config.toml
num_hidden_layers = 8
hidden_size = 256
n_experts = 80
experts_per_token = 2
d_expert = 96
d_shared_expert = 128
hidden_act = "swiglu"
moe_layers = [1, 2, 3, 4, 5, 6, 7]
router_score = "softmax"
normalize_top_k = false
routed_scale = 18.1
balance_loss = 0.000169
balance_bias = true
n_groups = 4
groups_per_token = 3
init_std_router = 0.0387
lr_router = 0.000622
num_attention_heads = 2
num_key_value_heads = 1
head_dim = 128
vocab_size = 32768
norm = "layernorm"
norm_place = "pre"
norm_eps = 1e-05
positions = "rope"
rope_theta = 10000.0
rope_fraction = 1.0
qk_norm = false
attn_scale = 0.0884
tie_word_embeddings = false
parallel_block = false
extras = ["capped logits"]
init = "uniform"
init_std_qkv = 0.0469
init_std_o = 0.0117
init_std_up = 0.0469
init_std_down = 0.00587
optimizer = "adamw"
learning_rate = 0.00107
beta1 = 0.95
beta2 = 0.98
weight_decay = 0.23
lr_head = 0.00911
max_grad_norm = 1.0
warmup_steps = 360
schedule = "wsd"
decay_fraction = 0.487
decay_shape = "linear"
final_lr_fraction = 0.0
batch_tokens = 65536
max_seq_len = 384
doc_mask = true
train_tokens = 573800000
max_steps = 8756
dataset = "wikipedia_en"
Below are experts of layer 5 (counted from 0) of a mixture-of-experts language model. Rows are named router (the router's row for the expert) and show model dimensions 64-127. Each number is 500 + 40 x the weight over its row's rms, rounded and kept within 0 to 999. Numbers have three digits each.
After each expert's rows: a language model's description of what the expert responds to. This comes from a sample of Wikipedia text that the model never trained on.

# expert 53
router:565461590578425555388529511496528588508471505532462497524493466489466455504520507500502405566452498465459579484492585517529508482439527582522490503416497516535477532445450501534524465485547529
What it handles: Infobox keys, sentence ends. Taxonomy and infobox keys like Order:, Family:, Genus:, by:, Website:, plus list dashes, "=" and sentence-final words with periods.

# expert 4
router:531524457506498492457505471590525449472453495521429486496505510449478485544553470521460550482513540534489506517464500435488477473529525514547503528496462508552536532465515490561472486527469430
What it handles: Chemistry and technical fragments. Word pieces inside chemical, biological and technical terms (bi-ot-in, endothelial, receptor, dis-, sub-, anti-), plus line breaks, colons, hyphens and "War" in Chemical Warfare.

# expert 41
router:549446524533503478473580426552449489532509491492451506465503432561486511493530533524513459469519463472519560512450494443531457524487478506543521508498508557514518524485496455505465537519545536
What it handles: Digits inside numbers. Digit pieces within population figures, vote counts, postal codes and census years in tables, e.g. 13,59|4, 68|36|4, 195|2).

# expert 10
router:452520486485556443541508490480443517481564472556523512463478505534501531563487372487453490564506493476444495516518518512462522496442502516445530527446507470503472464462445476509535538490520457
What it handles: Possessives and determiners. Possessive 's endings after names or nouns (father's, band's, developer's) and possessive determiners his, its, their, this, own before a noun.

# expert 22
router:565476487442464529502505422442474527551579505527537466458498542479523531460511469529546466505555500520555553538548502422570454501495507535536501449550502471487432439476505483457514468445583487
What it handles: Numeric table cell separators. Pipe separators between numeric cells in sports and chart tables, especially after a number (record, points, goals), plus "Top" and "No.".

# expert 48
router:531489448510415463485460510499545440520476499520482464555458569480498528535531433515555534517564494576567545502504491502476457447652462501458473445523571585526452498561468523512525537549501457
What it handles: Descriptive physical word pieces. Pieces of concrete nouns in architecture, botany and anatomy descriptions, e.g. gl-az-ing, roof coping, sepals, lance-shaped, clypeus.

# expert 62
router:489532523499436493504562496554470493461493544488529462577527567507542519476501430445543526434567481470481477493487481489492507520419497450475514485517497583522523497475491456453431474535491493
What it handles: Prepositions after nouns. Prepositions after nouns or at clause starts, e.g. of, at, during, After, as of May.

# expert 63
router:563474465435441475521512494451442573528541544506537511467510439491532501496468548493474456468523448543515489488595462565492459585557510549514395490500479455513472473486523494499493478420454565
What it handles: Team sports results. Team and sports terms (League, Football, Athletic, Cup) and game scores like 2–1 or W 120–111 in season results tables.

# expert 51
router:506481510476499559446522442489471515520506527475457478504495429497465534516543520494534516488589444476491531477479422469539524479669418449453542456491567480475531473457497526480524464521511516
What it handles: Decimal number pieces. Decimal fragments like .2 and .8 in climate tables, coordinates and statistics, often before a bracketed conversion such as −2.1 (−18.9).

# expert 14
router:526490560522503586602497588492478548451562557526487502537512574535458496455508474459467540494508518489469484475504555517492510564431473432498538472436510496530458506471513462478540457506516516
What it handles: Infinitive to, modals. Infinitive to and modal or auxiliary verbs before a verb in prose, e.g. to serve, would, could, must, did.

# expert 2
router:562479492437476473509477504525475508496520496425505550475497385537569470499492516561557512465452478523493534516483484553541487526589504445521523497420532519554493530536523484531475442544546487
What it handles: Sports results tables. Cells in sports result tables and lists, such as times, scores, ranks and column headers, e.g. Time, 6–3, 16th, 59.55.

# expert 46
router:473511417470464502499496509479476535410514469538411468481554593505515548558491482449529434484505483464557415520515525498464579520601499524480492475511483470559520540549532439506407478502533453
What it handles: War and politics nouns. Capitalized nouns of history and government after "the", such as Battle (of), Treaty, Great (Depression), Crusade, Constitution, National Convention, regime.

# expert 38
router:534518495518602486439522444515498454465572405550486474515525515492525497506462484514491508449537480531451480553473535536508484524514475457504491510479562488509522502489520478506529580540506482
What it handles: Nationality adjectives. Nationality and demonym adjectives before occupation nouns in biographical descriptions, e.g. American, British, Argentine footballer, Ukrainian physicist.

# expert 8
router:516457524502500508473582464532480488549509430487420439538514461443450504498486497517484520464542515447481469504486466456544508483556470535496517431575522558579452542446507475498519501480427434
What it handles: Geographic infobox terms. Words in place articles and location infoboxes, such as units, location words and admin divisions, e.g. sq, mi, Location, located, commune.

# expert 19
router:492518563555539517545534505458466483512516522488525558453548506468472464403526468551488435446540533446529491532440579509545482395461497497494524469499463434545497535456511506497547427543463545
What it handles: Copula and main verbs. Main verbs right after the sentence subject, mostly is, was, are, were, has, also, as in "It is a" or "Scott was signed".

# expert 3
router:501510471476438458482480510496485461516522500519453521427609514488507509495452535435490492464552454552593455441511535559434432517502516471506536453459516537446433558457471503461530481482496518
What it handles: Infobox field dashes. Line-initial dashes opening infobox fields in school and person articles (Type:, Established:, Grades:), plus words opening names or titles like Primary, National, RC, a.

# expert 25
router:445473475562470538478516514566515468478449481444511490507523455460540467447473552527516558532533503536512526481506484460509518476630469517512548456483547503516542480460472535529446468521488486
What it handles: LaTeX math markup. Pieces of LaTeX formulas such as backslashes, braces, $, mathbb, rightarrow, left; also odd word pieces in technical or taxonomic text.

# expert 42
router:472474487484464452492473458536430501459454494520500485477550512500622526523485561455489520449456486593541496498586481508482548504660455476471491540464455519414547503539534491555503515494451525
What it handles: Sports and title name words. Capitalized first words of names and compounds, often in sports, e.g. High points, grand slam, Major League Baseball, Barnyard.

# expert 27
router:453491485501531502484499525489586456533564521520514518516447571531499504446441528483466526463543458456547568568472529394428462534581489510501470506470472575449489454482512479425473538471452493
What it handles: Name syllable fragments. Inner syllables like ab, ib, umb in place and personal names, often Arabic, Slavic or South American (Coch-ab-amba, Mar-ib-or, B-umb-leton).

# expert 60
router:535467577479450533537516493505441547505512475551482530511492523500506486492538560548515481471497496472493571459501484497435406509468518482527535526498492505491534526451481527546505492501403518
What it handles: Infobox field punctuation. Colons, dashes and field labels in infobox or identifier lists, e.g. FIPS code:, ISBN, (aged, Listed weight:, CAS entries.

# expert 40
router:493507465427477453547501405493515533460531520493511520440506532435478528588555508535497480506525571496524493423519531487557528489467556504510410496543507444493509519441584486485541545460517522
What it handles: Place names and -ic. The suffix -ic/-oc inside names (Delic, Pinochet, Omicron), plus compass and place words in schedules and results (Southern, Atlantic, Chicago, San Francisco, California).

# expert 16
router:521536515499451604491521484518482519497491508506505544487511507503548523500553425540504549498561499416525469497496492507512481517427520519485528413465483521556471544486467455442436519517461508
What it handles: Paragraph and section breaks. Line breaks after sentence-final periods or disambiguation titles, starting a new paragraph or a == heading ==, plus heading markers === and ====.

# expert 56
router:447494491447465500542520508425504500567528486514527546496547468522522470525505488457496504458491484605523524488536564484449422431527512523432482484503494480521485540554510413532476539470502488
What it handles: Racing, aviation, fragments. Racing, running and aviation words, plus pieces inside foreign names and goal-minute numbers in match reports, e.g. Racing, flying, Sopwith, 52'.

# expert 17
router:534434444561482410553501412427522573534520492485573564470512474509525451473583529430481462432549396567514533509449493499471517508508500511520493475533534463550517502486503505476450548479479483
What it handles: Table pipes, "-am" pieces. Pipe separators between cells in number-heavy tables, plus word pieces ending in -am/-um/-em such as Brigham, Ham, Tim, p.m.

# expert 32
router:465485557523527584492494458514524543516450538413597489591462461564505526540517494508458514564455481478470480511477522517532486471469468509460481474473429528500520489469453530529501483496495488
What it handles: Common verbs, narrative. Common verbs and function words in plot or narrative prose, e.g. comes, came, got, what, the, make.